Weights of a small mixture-of-experts language model, trained from scratch on English Wikipedia.
Experts: 64 experts in each of 7 layers, 4 picks a token, a softmax router, a shared expert of 64 neurons.
Below are experts of layer 3 (counted from 0) of a mixture-of-experts language model. Rows are named router (the router's row for the expert), gate (a neuron's input weights, with its number), up (a neuron's input weights, with its number) and show model dimensions 0-63. Each number is 128 + 32 x the weight over its row's rms, rounded and kept within 0 to 255.
Before each expert's rows: "comes after" lists some tokens at least twice as common just before its tokens as in all text; "mostly gets" lists some tokens that are sent to it at least half of the time. This comes from a sample of Wikipedia text that the model never trained on. Tokens count by the router's weight.

# expert 30
comes after: " 0", " 1", " |", "|", "  ", " 2"
mostly gets: " —", " −", "  ", " Swing", " +", " Goals"
router [153 119  82  87 125 169 174  62  63 128 156 143 138 114 134 169 116 106 132 133  97 161 170 122 126  73  87 189 185 201 121 162  94  78 127 125  92 137 209 142 182  81  73 133 156 135 167  70 152 176 138 142 103  97 145 160 123 160  71 158 147 155 183 157]
gate0 [136 131 130 159 164 120 147  82 114 205  78  87 166 100 112 159  85 151 126 187 158 136 141 173 167 124  81 144 153 131  77 132 189 156 154 147 123  86 131  86 108  48 134 102 134 162 118 192 176 150 122 132 126 111 126 119  89 121 116 200 175 114 117 127]
up0 [ 84 110 137 145 115 100 169 123 182 167 194 100 169 118 120  85 123 202 144 197 125 210  80 160 113  91 115 172 122 150 131 168  67 166 156 120  85 114 155 134  97 112 174 124 160  99 144 126  80  89 141 102 179 187 167 127 197 127 136 132 129 178  93 121]
gate1 [ 89 146 128 113 148  76 214 155 117 110 146 123  89 133 156 119 198  94 108 105 121 114 145 131 110 133 144 172 134 156 112 120  85 150  60 105  91 159 153 115 152 128 186 134  97 129 133 161  46  66 176 152 125 156 121 151 127 102 153 125 133 149 133 174]
up1 [179 157 131 115 174 157  62  88 137  78 120 146 125 133 148 143 144 177  95 109 151  88 192 141 160 155 112 123 118 116 153 151 134 117  69 119  37  88 157 155 155 116 148 148 105 103 133 124 140 175 115 143 186 124  80 149 179 142  99 127  96  96 176 162]
gate2 [129  98  85 128 109  70 164 115  86  93 141 121  94 123  89  84 148  72 104  81 166 142 120 173 102 120 133 189 114 121 113 135  96  99 101 130 152 151 140 190 120 136 160 128 134 137 105 180 132 138 159 122 156 113 181 100 165  68 132 129 170 148 147  71]
up2 [158  87 105 126 124 138 135 103  97 104 157 124 141 136 150 126 129 100 162 137 119 152 120 157 120 210 136  87 103 103  62 135 165 157 146 130  89 120 144 114 100 112 116 127 120 121 102 174 135 115  93 141  39 116 109  83 103 152  90 137  70 117 117 140]
gate3 [123 107  47  83  76  93  98 118 129 129 205 186 128  49 125  72 126 133  80  99 142 120 162 180 142 121 114 123 144 122 152 163 104 134 117 102  81  76 118 149 124 131 130 154 154 134 145 184 120 117 154  77  76  94  89 107 125  86 157 118 162 117 141 132]
up3 [145  81 188  97  83 100 164 134 104 121 112  94 122 169 128 135 183 212 138 140 152 156 122 115  90 163 146 103  82  99 149 136 177 104 163 121 163 185 168  99 166 117  95 175 135 150 111 135 191 164 145 162 100 174 123  84 146 113 143 153 128 158 174  64]
gate4 [151 109 122 115 120 156 156 150 115  59 124 142 122 108 170 145 118 107 144 141  46  99  69 125 108 163 149 113 164 160 135 135 164  79 194 103 105 117 114 161 112 113 149 173 146 117 116 153  97 128  89 122  71 140  86 158  88 126 118 123 160 142 107 145]
up4 [125 166 110 115 154 143 147 137 112 192 144 142 141 125 106 143 148 154 167  34 184 150 108 149 138 107  74  97  94 178 190 189 121 144 142 165 125 201 121 167 169 120 180 132  97 148 127 176 111 131 156 108 163 131 137 135 126  87 102 120 155 129 108 118]
gate5 [142 130 126 107 117 156  86 128  74 125 143 132 148 123 148 114  96 119 166 220 126 113 143 144 186 140 132 151 192 108 100 221 124 126 160  99  81  96 112 126 171 107 135 103 126 129 145 130  99 122 145 129  99 114 193 166 114  86 145 141 146 113 151 125]
up5 [ 90 135 101  94 103 121   6 168 126 133 160 111 179 152 108  99 178 151 130 135 116 166 128  73 110 172 134 167  76 103 108 179 139  97 141 168  83 123 106 118 102 102 109  92 159  96 138 141 165 105 139 132 105 148 116 156 132 108  94 115 145 182 109  92]
gate6 [121 153 132  79  82  58  68 132 106 163 192 141 197 107 145 143 111 157 179  77 144  71 191 106 129 115 176 113 163 173 166 160  67 112 131 170 114 121 152 139  94 105 117  93 106 161 156 133  77 115  85 141 133 139 176 130 162 127 104 142 108  74 170 145]
up6 [127 165 169 112 111  94 119 102  98 159  92 145 182  96 111 152  73 145 154 127 133 150 101 140  66 231 176 143 192  59  94 126 141 126 145  99 128 138 248 126 128  84 148 122 120 134 136 123 130 116 174 101  97 111 155 125  84 140 173 124  77 162 135 106]
gate7 [ 69  78 112 101 127  77 147 111 148 141  87 160 124 186 132 115  85  82 112 153 170 171 183 118 105  56  79 115 123 179 102 120 160  96  46 131  98  94 139 115 109 115 138 133 150 111 175 100  91 129 145  87 149 110 149  38 143 127 119 130 135 143 150 107]
up7 [142 136 134 172 119 100 135 193 156 125 138 116 192 153 184 147 111 122 176 120 149 142 136 117 128 130 137 124 152 136 174 118 159 165 147 131 143 110 109 140  97  98 238 157 134 121 171  84 131 103 131 141 124 169 153 117 106  90  69 128  95  45 169 149]

# expert 0
comes after: "  ", ")", " 0", " —", "%", "0"
mostly gets: " |", " ISBN", " impr", ";", " \\", "|"
router [157 144 103 127 143 167 122  86  73 124 160 159  80 147 109 117 150 233 111  77 100 158  92 107 111 120  80 159 172 139  61 149 163 143 138 129 142 132 211 158 148 135 132 142 130 146 196 118 150 153 148 124 120 100 124 157 143 122 100 140 164 116 114 174]
gate0 [209 176  97 131 146 130 156 124 133 135  93 128 123 150 176  89 136 122 172 166 131  98 167 163 141 131 110 189 103 161 113 161 170 102 134 126  58 145 174 157 152 101 157 104 162  89 159 168 140  96 171 110  80 116 100 165 114  68  93 130  60 134 153 158]
up0 [102 104 131 157 113 118 149 138 139 106 175  94 119 130 145 166 154  65 175  80 101  88 107 159 100 102 122 135  78 126 163 129 154 162 127  42 156 154 164 134  80 116 152  82 132 127 174  70  69 185 163 141 168 165 128  72 173 152  59 147 135 105 146 136]
gate1 [109  80 128 107 107 173 110 123 121 111 145 138 150 153 166  65 152 145 111 137 165  88 135 127 133 155  57 115 118 113 132 122  63 146 130 170 126 127 157 116 123  81  99 130 152  76  90  92  83 145  89 144 146 121 137 181 112 117 104 110  94 127 120 134]
up1 [102 100 154 140  98 148 142 104 129 125 119 179 156 109 101 168  83  95  88 125  91 118 132  47 134 206 102  97  76 119 122 101 159 142 112 165  23 155  96 153 129 173 119 147 170 160 141 138  75 112 123 114 141 122  33 107  93 158  55 120 116  96 165  87]
gate2 [ 82 125 119  84 188  93 134 146 144 152 135 142 126 199 181 190 187  81 155  85 143 174 156 117 169  74 118 118 156 126  88  99  98 120  96 125  87  64 152 143 148 134 177 128 143 194 137 126 158 164 150 126 113 116 150 125 149  50 122 141 151 155 148 156]
up2 [117 129 143 145 125  47 126 146 164 113 109 157  82 156 130 129 142 174 128 125  90 112  73 166 148 123 114 112 119  39  91 123 117 171 121 140 105 157 123 134 164 140 120  74 154  81 149  62 136 121  99 138 180  97 130 170 129 128 121  89  76 148 151  76]
gate3 [147 111 147 121 102  69 123  79 163  91  95 152  79 155 165  69 129 171 125 104 110 132 117  97 137 110  86  95 136  61 120 119 116 101 135 125  98 158 111 167 116 122 135 127 171 121 158 170 121 130 106 105 138 127 159 126 118 160 136 137  96 173 137 192]
up3 [196 122  76  84 108 146 121  67 158 129 108 100 150 130 121 149  73 116 104 161 158 152 118 128 128 112  99 113 129  75 171  85 140 145 149 135 153 121 150 157  96 151 189  94 131 151 195 102 120 120  87 138 154 124 150 157  87 124 104  82 128 145 188 106]
gate4 [ 94 121 142 128  94  96 134  96  64 154 133 120 144  94 157 118 111 129 172 134  98 128 109 119 167  79 151  87 123 139 108 169 124  53 194 157 102 163 110 182 138  82 100 117 212  94 106 137 111  81 134 104 106 161 199 127  85  31 143 112 126 136 136 145]
up4 [171 132 146 133 150 136 105 141 160 137 120 130  83 103 148  88 160  93 134 120 152  38 183  94 188 126 117 111 125  63  94  92  99  90 121 174 161 132 174 118 120  86 126 186  57  76  58 166 131 143 104 125 126 114 176 187  84 146  59 197 103 155  98  94]
gate5 [ 83  91 115 179 110 144 133 150 203 139 174 101 131 133 178 107 160 103  98 152 100 119 118 169 156 118  64 140 111 114 126  99 119 131 132 103 142 149 125 140 162 144 105  87 100 123 136 114 150 169 131 100 154 133  77 118 147 128 131 125 107 133 103 156]
up5 [ 52 101 159 165  90 119 199 126 129 111 139 127 127 175 153 131  99 142 185  91 131 173 123 114 146 165 145 101 114 180 105  85 122  96 129 138 125 105 139 152 118 141 101 138 113 106 106 130 159 141 145 169 172 140 138 130 119 129 102 191  58 141 148 158]
gate6 [199 148 154 121 164 133  85 146  85  42  55 172 123 115 150 133 129  98  84  82 134 137  71 124 131 117 149 174 117  94  93 106 158  40 190 126 103 112 151 128 125 140 128 114 165 145 101 117 137 180 115 143 144 142 143  67 120  84 153 121 113  91 163 147]
up6 [118 132 176 124 155 155 111 111  93 147 152 162 117 137 133 161 126 138  87 116  94  74  89 102 210 189  82 140 155 127 154 182 124 164 150 103  94  91  74 159 138  73  97 119 148  52 131 124 131 167 101 139 168 101 130 128  84 196  81 102 137 186 138 159]
gate7 [ 98 116 141 145 150 129 128  62 131  97  88 153 123 153 138 111 165 144 110 129 136  97 121 164 106 153 119 131 144  30 218  75 179 122  86 112  89  76  93 151 144 167 191 149 155 127 111 196 131 138  93 142 117 123 139 139 143  94 142 126  97 142 106 114]
up7 [100 111 123 102 140 151  83 156 123 132  75 142  73  82 134 129 184 184  80 137 137 111 137 119 143 114 104 111 176 132 113 133 144 138 143 110  75 181 147 125 176  20 170  98 126 105 208 124 108 127 113 137 113 137 151 180 153 122 114 122 117 115  66  97]

# expert 17
comes after: "\n", "  ", "\n ", "|", "\"", "4"
mostly gets: "|", " *", " -", " :", "<", " RS"
router [159 151 105 120  94 125 162 107 127 164 189 159 151 110  93 197 112 148 144 169 121 112  98 106 118  62 156 157  75 118 137  91 108 120  76 131 123  84 170  92 114 167  99 144 132 101 142 147 142 117 114  76 126 149  28 114 132 183  76 120 178 103 115 129]
gate0 [ 73 118 117 148 136 149 134 138 126 145 149 125 106  91 167 146  90  69 129 195 152  79 165 169 130 140  43 154 101 103 142 160 192 127 102 119 112 134 164 129 159 129 133  89 192  86 137 142 111 128 171 163 127 186 167 137 177  71 130 144 102 135 128 110]
up0 [106  83  88 131 172 107 159 120  71 128 145 101 136 166 163 134 196 155 130 160 136 132  97 167 125 109 140 118 138 162 112 144  66 129  70 204  61  98 138 137  94  99 142 121 132  99 152 105 140 194 119 104 102 133 175 135  58 143  86 124 121  99 200 117]
gate1 [150 126 145 141 135  89 139  85  82 154  83 135  92 125 142  87 110 143 150 114 131  76  84 163 116 191 108 102 163 139 172 135 152  77  79  84  99 135 128 154 136 123  71 105 150 171 167 100 130 101  98 115 149 160  79 128 105 137 132 154 112 151  99 152]
up1 [ 63 164  90  90 148 157 124 156 110 146 127 134  86 142 197 127 107  97 121 116 154  94 137 139  55  97 107 134 132 194 141  98 106 120 159 123  76 139 158 130 180 138  98 149  75 175 164  64 159 119 169  77  65  63 122 122 125 115 127 123  41 160 108 117]
gate2 [105 116 112  91  76 152  89 104 140 161 152 161 109 138 133 136 181 137 129 158 127 134 126 107 174 158 104 163 169  95  64 111  96 128  82 169 115 126  98 153 128 157 154 100 114 143 140  98 205  68 179 144 159  94 116 158 185 157  73 111 126 110 114 122]
up2 [198 132 139 143 115 104 107 146 118 121  84 127  89  89 136 120 145 112 116  86  81  90 206 128 117 161 170 149 105 107 153 115 106 126 125  97 105 106 141  84 104 122  86 175 128 162 124 162  72 137 141 152 144 110  48 155 158 124  86 165 121 131 136 158]
gate3 [136 178 141 113 158 123 117 125  71 101 134 189 153 193 155 143 139 135 160  95 108 117 129 162 151 166 109 118 111 214  84  96 173 160 165 110  83  96 152 151  74 159 177  74 171 171 135 128 137  80  91 126 119 122 151 192 129  85 176  80 121 134  87  85]
up3 [ 82 114 101 165 151 107 175 110 135 157 149 144 107 161 112 118  75 162 114 114 115 131 171 140  95 106 102 150 161 149 158  89 122  93  69 120 149 143 134  99 200  87 146  94 163  95  79 110  87 159 119 106 167 182 125 103 139 131  99 160 158 176 202 173]
gate4 [111 100  80 165 166 111 164  92 149 126  88  64 106  93 151 144 118 155 127 139 135  70 165 114 124 142 102  90 151 165 160 121 151 184 186 134 141  96 152 119 138 138 169 131  96 141 154 185 147 118 153 124  47 157 178 103 108  57 158 115  93 119 133 122]
up4 [124 156 189 156  74 119 107  95 152 115 151 190 149 179 140 154 132  99 131 146 139 185  85 130 133 157 116 144 150 151 144 152 142 115 148 112 110 132 111  71 127 159 118  52  96 125  77 130 140 106 100 136 175 127  71 141 167 183  65 116 106 207  96  98]
gate5 [125 143 154  89 150 147  58  66  99  94 159 126 129 123 156 133 123 120 151 133 151 164  73 119 129 165 133 154 146  81 126 151 172 128 146 111  72 143 122 124 104 138 117 107 146 166 119 147  61  96 121 124 146 135 163 145 186 170 107 103 161 126 128 163]
up5 [124 165  81 115 111 185 148 147 119 140  96 128 128 106 104 138 105 150 148  73 157 119 123 148 109 119 128 142 160 167 147 101 115 106  68  80 128 114 119 117 160  96 129 101 126 109 112 123 105 139 167 132  80 139 135  79  56 101  23 113 155 108 118  71]
gate6 [170 131  83 111 152 189 117 134 171 145 116 185 108 121 107 184 137 160 116 112  72 124 123  49 144  89  91 151 145 126  99 100 141  94  97 107  67 112  79 123 132  73 138 106 175 112  99 191  48 131 170 113  99 120 112 131 150 185 122 121 140 172 153 142]
up6 [135 169 111 112  84 172 155 105 166 148 139 146  44 153 132  84 167 112 110  91 108 129 109 120 114 129 108 140 149 117 105 151 178 147 144  53 141 164  95 159 138 120 129 118 151 182 114 145 152 168 112 102 150 139 168 117 131  83 123 129 157 190 190 139]
gate7 [134 117 122 151  12 192 149 157 139 128 104 101 113 176 106 153 146  73 152 127 128 175  93  95 113  95 108 135 151 114  70 109 155  81 106 102  84 140 156 141 100 122 105  81 134  81 114 109 159 124 113 110 181 124 149 139 165 161 128 120  76 164 153 126]
up7 [ 97 105 100 107 159 114 118  93  31 150 150 142  86  83 179 179 130 121 187 125 176 103  70  86 164 126 165 139 118 139 117 129  96 146 157 116 106 158 138  74 108 108  94 122 106 152 118  68  69 111 136 134 125 116 122 174 109 144 140 136 114 138 146 149]